Experts of a small language model: a variant of Adam for the experts, 5376 steps.
Below are experts of layer 10 (counted from 0) of a mixture-of-experts language model. Rows are named gate (a neuron's input weights, with its number), up (a neuron's input weights, with its number), down (a neuron's output weights, with its number) and show model dimensions 0-159. Each number is 128 + 24 x the weight over its row's rms, rounded and kept within 0 to 255.
Before each expert's rows: "comes after" lists some tokens at least twice as common just before its tokens as in all text; "mostly gets" lists some tokens that are sent to it at least half of the time. This comes from a sample of Wikipedia text that the model never trained on. Tokens count by the router's weight.

# expert 94
comes after: " (", " N", " ", " D", " \"", " S"
mostly gets: "-c", " Z", " adv", " rec", " inv", " div"
gate0 [113  84 147 107 173 114 159 128 153 159 153 140  93 114 151 127  87 122  88 107 125 124 148 131 124 116 152 151  59 102 160 142 147 182 135 132 114 106 117 161 141 117 134 127 133 115 154 150  88 138 123 104 170 151 144 155  97 108 131 158 104 126 102 107 100 106 153 192 150  99 129  86 140 138 133 116 103 128 104 166 114 113 111 114 128 125 161 167  90 122  93 137 120 123 141 132 150 115  65 163 104 164  85 117  95 103 137 108 115 107 130 155 110 132 113 134 111 115 131 139 126 146 161 108 117  96 156 145  98 143 119 118 120 129 149  86 107 135 144 148 166 131 151 139  82 153 119 145 146 149 102 117 133 166  94 125 130 102 117  99]
up0 [117 124 124 153 136 140 115 142 146 126 155 144 113 153 175 152 107 146 101  83 126 117 123 129 123 111 165 118 119 106 164 139 205 189 139  82 109 108 129 106 128 151 156 107 146 142 165 145 135 142 152 155 160 111 109 120 128 131 133 146 110 119 122 112 146 131 157 195 145  90 131 121 110 147 177 129 127 132 105 146 148 137 131 105 140  88 148 152  92 150 102 138 128 135 153 129 114  92  94 174 129 150 139 105  94  86 122 114  86  81 134 140 129 146 126 137 132  83 161 132 124 145 134 110 107 126 135 154  68 134 102  96 148 117  88  84 116 149 150 131 142 122 121 136 113 170 121 142 144 123 141 100 127 102  81 116 105  96 118  98]
down0 [131 140 122  81  81 105 106 111 165 111 141 122 143 122 126 122 122  89 115 120  97 187 124 139 140 149 122  82 142 102 123 156  98 142 145 117 109 129 166 140 144 122 160 125 176 140  79 122 116 148 114 114 101 156 135  84 117 122 136 146  77 112 118 119 135 141 166 150 127 145 105  81 124 125 181 175 109 130 122  91  86 128 128 104 136  99 142 107 155 156 153 126 121 145 139 134 122 185 141 157 124 101 118 116 152 162 105 129 140 163 132 114 135 146 134 139 157 100 134 117  94  80 115 123 125 128 146 143 111 143 138 140 115 109 132 132 139 126 193 129 119 148 128 102 189 119  98 162 109 132 102 113  70 119 137 109  79 139 160 142]

# expert 21
comes after: " |", " as", ",", " was", ":", " the"
mostly gets: " there", " we", " opp", " one", " Yes", " it"
gate13 [179  76 165 143 170 104 148 123 169 164 128 135 133 114 119 139 218 130 132 148 116 124 133 173 111 128 113 117 134 152 140 126 102 147  92 110 146 111 106 162 129 123 101 135 162 136  81 109 150 123  95  94 120 134 145 109 169 146 105 119 137  79 118 148 122 120 139 143 186 140 122 113 127 138 109 125 113 123 153 105 172 104 157 115 109 151 118 127 160 107 144  85 138  79 135 139 146 126 109 109 128 127  95 134 170 112 137 156 129 140 171 122 133 140 104  94 116 105 155 148  94  67 157 115  94 145 115 130 162 163 114 147 192 127 110 115 151 114 146 129 123 143 124 127 103 129 110 111 140 153 141 118 136 124 151 133 144 122 117 100]
up13 [131  90 166 140 136 113 127 128 149 149 130 147 150 104 140 130 194 137 145 135 109  95 121 172  84 139 108  94 125 122 159 116 112 139 122 135 151 138 142 139 147 134 140 151 143 149 110 132 105 102  97 113 128 138 142 120 153 148 138 115 124  59  78 134 110 115 133 131 159 119 108 134 139 143 101 120  92 147 148 126 170  69 137 140 133 155 124 128 179 109 137 114 132  57 141 120 126 121 114 129 139 155 129 165 153 126 132 129 118 165 143 163 148 134 123 105 146 105 188 115 110 104 150 160 100 144 121 125 128 182 134 150 197 128 106 118 165 120 119  80 121 121  81 128 135  94 122  97 161 111  89 123 137 153 142 123 160 140 132  94]
down13 [ 97 139 162 153 137 125 126 144 125 137 109 121 145 160 137 143 113 183 111  86 151 132 114 116 154 116 129 156 142  95 135 103 112 172 132 129 127  92 138  81 110 127 147 128 129 113 133 147 106 155  84 134 108 139 131 202  97 111 140 170 139 145 135 160 157 133 128 169 136 110 112 141 144 119 160 131 166 118 115 125  74 127 118  88 171  97 112 141 131 108 157  99 135 122 161 111 104 117 143 124 148 111  99 159 160 138 112 141 178 119 135 101  99  78 108  70 112 155  74 132  74  85 124 116 129 125 114 103 131 111 131 120 134 154 104 137 126  78 144 106 155 131 167 112  89 101 141 105 118 127  96 117 125 136 136 126 125 106 123 153]

# expert 80
comes after: " S", " s", "S", " V", " M", " W"
mostly gets: " qu", " em", " det", " So", ");", "-m"
gate0 [124  94 128 118 138 117 109 117 159 137  92 124 117 112  80  96 161 113  97 117 130 104 130 155 156 143  88 170 116  91 178 112 117 160 139 126 127 119  92 146 137 188  89 106 125 130 145 143 111 169 108 176 140 122 144 124 123 142 130 110  87 117  93 120 127 122 152 133 119  95 117 127 132 117 141 117  77 120 112 134 115 104 136 146 126 130 103 120 119 128  88 129 125  97 185 149 160 125  74 125 113 118 130 133 170 109 127 112 114 131 174 199 132 144 132 158  88 179  92 118 107  85 160  98 115 139 128 130 125 139 126 165 139 140 132 110 119 133 111 148  75 108 149 153 117 133 115 129 137  87  95 137 136 157 109 157 143 102  88 139]
up0 [120 115 137 141 164 108  95 118 127 121  97 147 136 115  70 116 149  72 103 141 104 123 142 117 139 187  72  98 124 130 173 125 106 136 123 117 126 138  87 109 125 163 144 106  97 114 130 161 105 127  98 160 174 128 146  86 119 103 135 136 138  87 105 105 147 144 147 159 161 165 104 146 105 150 148 108 113 133 127 160 115  99 129 151 114  87  90 138 106 167 117 143 156 154 162 141 158 128 116 136 147 133 132 112 164 143 107 141 127 131 142 140  82 143 134 150 167 154 127 125  84 113 138  92 137 132 138 112 152 106 128 112 144 157 117 102 123 129 146 133  98 124 118 129 110 125  83  97  79 143  87 159 145  99 143 173 175 126 106 141]
down0 [152 100 122  77 119 138 126 122 122 116 109 146 132 118 131 130 176 120  94 166 137 159 127 136 170 137  60 128 107 137 148 130 128 147 153 109 147 148 115 134 103 143 112 148 119 108 137  95  93 153 111 136 104 118 147  97  82 153 153 116 133 129 130  89 148 110 102  98 128 132 116 117 119 115 121 111 111 149  89 133 134 139  93 169 115 115 126  99 154 121 102 123 136 101 158 135 156 138 132  84 106 118 175 101 128 175 120 142 144 134 152 134 117 143 101 157 126 116 153 157  82 149 141  87 155 136 132 151 108 121  75 133 125 100 114  91 133 133 108 196 110 126  91 125 120  98 114 145 109 129 117 180 183 122 174 170 128 149 119  78]

# expert 43
comes after: " |", " ", ",", ".", ":", ";"
mostly gets: "000", " hig", " ±", " JPL", " $", " —"
gate4 [142 119 135  83  98 134 137 125 104 161 112 126 139 147 142 140 111 125 127 157  97 133 163 124 121  93 160 162 140 134 146 136  95 149 142  93 129 144  98 181 116 176  96 117 175 115 118 122 135 154 105 116  96 150 107 105 121 120 113 120 130 187 115  89 142 111 149 149 136  87 101 101 141 171 111 122 125 135 113 131  87 140 147 105 122 123  82 117 129 187 100 115 132 131 148 133 161 156 112 162 144 149 126 121 118  84 104 135 139 125 120 128 104 115 163 142  90 111 134 148 112 106  87 116  96 156 126 139 138 131 109 117 131 156 133 114 142 169  95  73 131 144 164 172  89 183 125 157 155  68 136 109 113 109 135 136 106 148 103 130]
up4 [110 163 163 133 136 100  99 154 115 141  97 111 108 151 108 137 122 198 142 153  88 143 147 101 104 155 102  94 145 132 126  83 124 151 160 115 145 146 122 160  88 136 113 166 155  96 124 108 132 132  89 135 139 125 124 121 126 121  92 132 163 121  99 106 168  95 131 117 140 123 150 100 126 129 103 119 133 165 135 171 112  95 157 135  99 112 122 120 124 165 113  55  84 159 116 127 102 178 128 167 190 100 123 149  99 109 115 147 126 113 136 155 126  99 126 140 146 145  94 148 101 138 111  98  95 128 130 134 144 150 111 119 126  95 146  90 163 137  66 120 121 124 110 118 133 111 103 144 121 131 107 140 137  89 143 146 107 106 136 128]
down4 [163 129  95 115 116  91 135 124 130 101 155 123 109 134 130 143  87 155 135 152 110 138 175 125 145 137 146  98  89 109 123 157  97 134 111 110 109 145 162 135 133  97 106  89 165 156 152 133 146 121 114 118 136 162 132  87 170 138 133 151 115  91 162 152 130  97 124 132 115 112 166  62 130 131  67 110 147 139 162 117 102  97 119 125 135 130 154 153 126 120  44 165  83 165 113 150 128 148 162 127 153 132 143 147 137 131 142 139 126 162 103 108 130 134 106 137 147  96 125  94 109  96  68 109 130 117 168 132 137 170 111 139 127 109 151 161 139 131 119 133 174 136 155 125 134 132 119 166 126 173 146 107 119 115 131 153 137 143 134 132]

# expert 123
comes after: " |", " ", "|", ":", ";", " /"
mostly gets: " |\n", " $", "|---|---|---|---", "|---|---|---|---|\n", "|---|---|---|\n", "|---|---|---|---|---|\n"
gate0 [133 133 125 162 156 115 133  93 134 151 136 156 124 155 138 152 108  79 105 148 192 124 158 156 151 134 161 114 137 123 136 141 102 123 112 121 120 116  87 144 196 112 140 144 137 127 126 118 119  85 101 185 108  72 110 151  96 126 196 128  81 127 142 159 128 112 138 148 143 152 115 128 155 168 130 139 158  91 133  98 125  97 123 155 115 157 165 182 133 140 131 115 123 105 150  72 114 149 103 118 105 167 147 127 136 134 145 148 148 115 121 155 157 143 139 141 137 101 120 110 107 131 120 124 137 144 138 138 139 124 126 140 136  95  74 112 173 129 103  84 107 136 114 103 146 120 106 136 124  95  79 130 130 148 105 151 116 107 109 117]
up0 [161 111 127 153 119 146 153  97 114 161 118 134  87 123 124 119 165 117 165 147 121 152 151 100 107 131 167 159 119  85 158 126 143 149  92 134 129 140 138 126 110 139 172 125 116 175 110 138 106 115 141 156 121 114 161 113 157 141 162 212  97 119 130 168 105 122 144 121 107 141 116 130 124 104 134 131 141 108 128 142 137 124 138 114 145 103 146 110 123 103 116  87 106 154 128 123 114 144  81  84 121 120 157 120 133 128 150 133 137 107  90 140 163 124 159 158 141  87 154 118 101  88 136 137 143 161 109 129 123 105 107 127 135 130 185  68 149 165 104 126 144 162 101 105 138 137 160 126  60  92 103 128  91 117 109  92 138 113 151 134]
down0 [146 131 106  89 131 150 107 121 178 142 112 167 148 102 129  83 126 133 153 131 100 169  96 115 155 142 126 123 136 139 165 137 151 152 138 143 136 138 124 121 126 159 128  58 128  84 137 131 141 161 143 105 110 136 131 120 122 158 161 100 114  82 115 115 155 104 105 148  73 139 148 105 163 109 150 140 114 135 133 123 126 113 141 148 147 107 143 136 154  67 118 149 124 161 115 185 126 149  97 117 123 141 160 107 140  93 134 117  92 172 134 104 171  74 102 103  95 145  96 134 147 164 149 127 142 117 119  83 128 110 144 117 106 115 132 133 155 145 118 107 147 118 150 130 136 116 128 100 151 128 118 190 130 125 151 161  89  84 135 106]

# expert 69
comes after: " ", "201", "200", " (", "199", "202"
mostly gets: "Personal", " Nominated", " MF", " Apps", " previous", "199"
gate0 [ 95 153 147 121 145 131 149  77 118 160 138 102 110 153 118 123  96  96 107 175 149 143  91 130 144 207  93 127  89 141 159 154 132 124 124 155  78 117 113 117  64 140  95 105 102 140 162 118 130 124 137 127 105 142 141 100 110 143 112 113 175 119 124 136 135 123 103 152 161  99 140 126 111  84 130  98 139 112 136 125  96 141 120 129 141 143 136 136 131 116 128 127 106 140 126 117 161 117 102 124  75 159 131 159 153 103 106 144 117 111 144 124  98 111 128 125 115 135 117 141  98 160  88 107 115 181 162 127 117 136 105 135 109 148 127 122 137 133 114 147 100  49 101 181 136 129 143 168 153 144 131 119  63 116 136 123 121 125 140 126]
up0 [123 108 154 152 133  64 160 106 122 123 133  95 110 138 143 189 122 155 139 211 136 151  99  98 123 165 134 131  68  48 114 168 122 110 104 144  96 128 120  88  92 120  69 156 135 149 134 145 112 177  92 160 131 108 115 123 103 132 132 117 127 108 116 134 134 142 125 104 126 115 118 104  76 129 140 113 106 125 142 107 100 114 167 115 111 148 132 101 134 146 100 116 118 121 115 132 141 140 110 159 131 111 138 125 127 110 126 142 121 121 162 113 100 145 129 120 138 135 141 113 118 131  95 133  90 173 157 110 148 122 152 137 158 135 108 118 118 144 134 157 108  79  99 131 124 103 156  96 145  81 132 142 119 161 100 143 122 126  97 137]
down0 [122  81 144  97  92 129 124 104 100 119 184 146 125 114  99 107 102 133 147 191  97 155 174 110 154 121 130 185 135 114  87 126 112 103 133 107 140 103 179 152 151 127 102 121 142 132 141 119 120 178 106 123 145 107  98 149 104 158 147  96 128  96  93 156 136 158 115 148 138 134 129 164  94 113 176 141 156 120 118 149 114 100 108 163 137 142  92 118 130 113 118  94 145 164 143 149 106 142 167 169 121 122 128 138 133  86 106 106 155 150 180 125 134 124 111 105  60 132 100 148 116 143 121 119 149  95 105 116 115 127 106 143 153 120 162 127 146 119 150 148 131 117 106 100 121 125 111 133 138 145 157 135 116  97 105 161  97 137 143 112]

# expert 74
comes after: ".", "–", "-", "′", " St", " st"
mostly gets: " –;", "06", "а", " ISBN", "07", "04"
gate0 [109 120 115 114 125 113 104 169 109 155 127 103 101 114 133 134 114 138  94 123 191 154 104 147  88 134 124 128  79 115 129 136 156 120 107 147 113 137 112 153 158 119  98 149 134 116  95 108 137 153 130 136 131 137 155 149 133 151 161 143 161 137 133 121 114 123 130 105  94 103  61 151 147 157 143 126 104 141  61  55 117 123 121 137 121  96 103 117 136 159 167 124 143  84  86  84 113 154 138 129 146 156  99 137 108 127 137 112 126 113 128 155 147 122 158 143 109 109 121 123 102 174 125 145 104 162 149 124 121  70 146 156 131 175 121 102 164 108  72 117  98 129 132  94 146 151 121 118 112 127 113 122 145 162 103 120 102 104  94 131]
up0 [124 111  94 110 121 140 132 122 122 172  90 111 161 120 105 123 121 145 131 136 141 130  85 119 117 135 132 135  91 149 102 119 191 121 156 142 121 140 123 125 172 124 108 151  98 142 103 108 153 180 126 116 175 131 152 140 107 168 127 144 170 152 142 114 116 108 110 134 144 116  83 114 166 132 153 139 129 115 115 108 141 103  84 152 120 106 135 131 149 113 136 165 145  95 100 120  87 132 129 145 195 155 117 150 112 146 147 106 119 136  78 132 100 126 183 123 109 151 131 139 131 187 111 155 112 130 137 126  93 132 158 150 149 108  82 136 144 140 131 136  92 148 145  82 136 125 131 132 134  79 116 107 176 157 121 121 111  92  70 126]
down0 [115 101 132  92 110 109 105 111  99 122 120 107 114 161 105 179 147 126 130 135 150 143 117  93 172 129 173 174 144 135  70 143 164 100 127 158 140 115 124 132  87 138 113 163 122 108 113 123 105 133 129  81 122 123 139 187 133 142 145 128 119 163  94 113 164  57 160 139 146 153 143 129 108  95 105 122  99 153 131 118 107 126 144 173 110 158 150 140 158 127 152 121 155 142  99 130 126  81 114 133 155 128 135 140  79 109  99  99 119 124 121 154 113 123  88 159 133 128 103 128 174 146 154 147 110 143 116 130  85 129 136  87 157 153 135 105 125 134 114 131 118 101 158 119 105 146 165  74 125 112 136 134 171 142 127 107 123 132 102 106]

# expert 18
comes after: " ", "-", " (", ":", "I", " A"
mostly gets: "US", " MF", "ER", " FRA", " FW", "AR"
gate3 [125  83 118  94 132  96  96 141 160  97 130 155 111 165 129 129 117 119 123 105 154 135 144 132 114 116 122 118 130 125 124 120 125 155 134 138 105  79 125 140 107 115 109 155 111 150 111 130 110 149 110 135 122 146 127 176 127  89 159 123 128  97 149 123 142 111 170 147  88 114 129 139 139 104 139 130  86 123 110 164 105 122 129  76  87 146 124  87 104 145  94 145 139 103  93 151 118 126 102 124 179 136 142 157 119 148 177 109 136 142 154 152 138 164 143 143  34 139 111  99 131 108 110 118 144  97 119  91 173 170  93 151 143 125 110 137 100 125 143 179 130 130 137 119 100 174 145 109 138 149 117 151 148 107  89 160 114 124 131  83]
up3 [131 110 105 118 142 111 108 133 121 115 145 151  96 125 160 105  95 120 141 122 175  87 166 157 114 112 147 162 126 139 119 139 139 139 127 109 117 102 130 123 132 107 132 143 134 152 152 147 102 155 148 137  93 130 165 164 103  91 204 116 131  91 154 151 144 122 161 176  63 111 137 100 139  92 152 110  96 133 114 177 151 133 145  72 112 115 113 135 123 169  90 148 102  92  79 124 130 103 115 100 163 114 135 134 138 120 149 125 123 113 143 157 138 152 159 114  88 135 130 120 104 158 149  91 127  89  98 121 129 142  95 167  72 121 110 127 116 154 137 112 133 138 116 110 146 140 178 124 167 123 118 154 120 104 119 121 138 118 134 105]
down3 [119 147  94 126 146 135 142 109 102 135 139 109 111 113 134 161 116 130 142 125  98 112 105  99 129 135 144 117 161 109 152 121  95 158 116 108 134  66 156 151 128 131  90 104 138  99  93 142 128 126 147 114 112 135 131  96 158  99 124  98 155 116 101 111 132 114 107 150 180 156 128 125 177 139 147  98 159 112  83 115  91 150 133 169 121 147 140 133 139  82 132 159 181 119 149 173 144 170 142 133 112 100 136 118  95 123 154  78 107 131 140 147 154 110 175 154  82 149 132 130 127 111 132 115 102 118 202 137 141 161 161 119 131 126 160 114 155 128 110 139  89 119 168 107 124 142 133 128 118 125 105  94 138  72 178 129 125 121 142 124]

# expert 50
comes after: " the", " a", " and", " \"", " of", "-"
mostly gets: " g", " b", " D", " d", " sh", " sc"
gate2 [124  95 121 110 109 147  60  89 152 135 171 127 152  77 108 179 163 117 113 109 152 124 142 132 143 128 163  74  97 137 153 150 133 112  77 127  88  70  59 135 130 158 161 113 104 139 130 100 128 150 107  76 115 107 119 136 100 152 147 142 121 148 146 144 173 141 133 120 106 112 115 168 155 135 121 142 141 139 125 124 135 135 113 136  93  96 135  76 158 127 151 153 154  89 145 163 111 121 152 142 170 151 120 138 131 132 140 120 111 103 100 119 156 119 154 115 128 113 170 141 115 138  95 128 147 117 114 139 101 103 108 123 145 101 132 158 126 124 125 128 144 102 113  96 111 119 100 126  86 126  90 136 152 108 111 139 156  99 140 132]
up2 [128 111 112 108 137 109 119 130 144 123 206 158 119  84 133 186 149 109 123 112 152 122 160 135 142 152 130  91 130 132 143 182 121 116  85 129 125  96  95 152  85 134 143 139 102 141 181  84 133 130 152  93 145 101 149 106 123 113 133 114 151 120 146 127 206 110 116 110 122 134 110 161 132 125 117 135 107 130  90  95 134 129 106 133  97 114 101  79 139 126 144 128 152  99 117 134 119 136 125 109 118 146 132 131 170 116 149 132 103 125 108 123 155 100 133 148 172 104 147 129 133 133 129 114 118  97 133 130  63 138  72 122 118  69 114 143 127 101 109 140 156 136 107  95 113 134  77 124 128 104 141 151 124  79 127 149 159 145 134 119]
down2 [117 130 145 140  99 145  96 137 131 138 142 126 118  86 110 138 177 116 125 105 113 139 107 130 145  94 103 141 146 170 108 112 142 138 141 122  79 112 126 130 114 119 186 141  88 130 131 171 134 140 156 119 133 105 110 140 132 118 105 150 118 144 191 120 130 132 116 169  82 172 131 122 156  86 107 184 146 159 100 121 140 111  73 131 112 102 143 118  85 151 151 121 149 163 132  96  96 125 107 124 108 122 138 154 137 129 169 100 118 106 107  86 162 107 135 155 131 111 137 146 125 184 112 137 164 145 147 124 165 110 119 129  96 116 143 124 106 119 114 124 136 168  75 135 129 124  65 134  89 159 103 144 151 141 119 122 155  94 146 115]

# expert 111
comes after: " |", "|", ";", " in", ".", " December"
mostly gets: " ", " rece", " beg", " bl", " contin", " ele"
gate0 [140  96  87 158 121 133 139 146 169 125 171  81 137 121 131 137 146 138  94 120 103 132 142 135 164 103 113 137 166 150 161  90 147 120  74 132 129 138 127 108 104 119 119 104 143 169 114  88 135 136  83 147 122 134 134 124 171 151 142 163  97  91 135 114 181 107 175 146 175  99  92  99 158 101 129 100 102 105 109 100 121 163 160 122 130 124 107 117 149 123 156 123 147 136 114 153 156 130 143  80 123 135 131 157 184  90 127 107  98 137 158 149 130  95 143 109 131 119 151 126 135  95 107 113 135 133 172  85 128 111 106 128 129 132  94 117 117 121  97 162 121 133 134 100  74 151 137 122 142 135 140 143 143 121  91 121 149 148 175 131]
up0 [113 113 119 129 137 131 153 121 157 159 148 100  90 137 136 133 112 124 115 142 127 139 139 122 165 125 139 119 115 154 124  85 119 141  82 114 168 151 135 110 100  91 139 101 153 141  92  50 126 117  97 158 115 130 135 124 161 149 101 157 118  98 125 145 152 124 183 123 154 100  88  77 167 123 118 107 101  94 123  88 125 118 142 104 129 105  91 100 128 157 121 112 132 125 105 150 132 146 121  78 112 138 145 144 146  92 106 107 125 152 168 164 127  77 152 111 107 117 136  90 128 104 114 135 130 110 170  89 133 142  95 124 113 131 120 110 113 103 118 136 123 130 136 123  66 176 155 123 140 134 141 183 127 127 101 100 123 111 178 114]
down0 [ 89 139 153 166 106 143 120 156 109 156 161 139 118 135 128 158 154 147 143 123 145 126 123 140 138 166 146 122 166 147 175 134 112 181 130 155 148 117 167 130 127  70 120 110 116 116 122 136 152 135 121 160 112 106 127 125 159 117 124 130 107  74 132 138 140 171 153 161 131 113 130  93 139 119 126 120 179 113 168 112 108 135 132 120 140 127 131 134 148 176  90 103 152 139 119 103 143  71 134 126 156 136  92 137 114 112 124 113 172 142 127  90 123  96  87 148 112 142 129 163 127 113  93 123 135  58 148 106 115 102 138 154 143 132 139 111 141 113 146 120 159 183 100  86 127 186 127 146 134 139 118 132 154  68 124 116 125 128 150 159]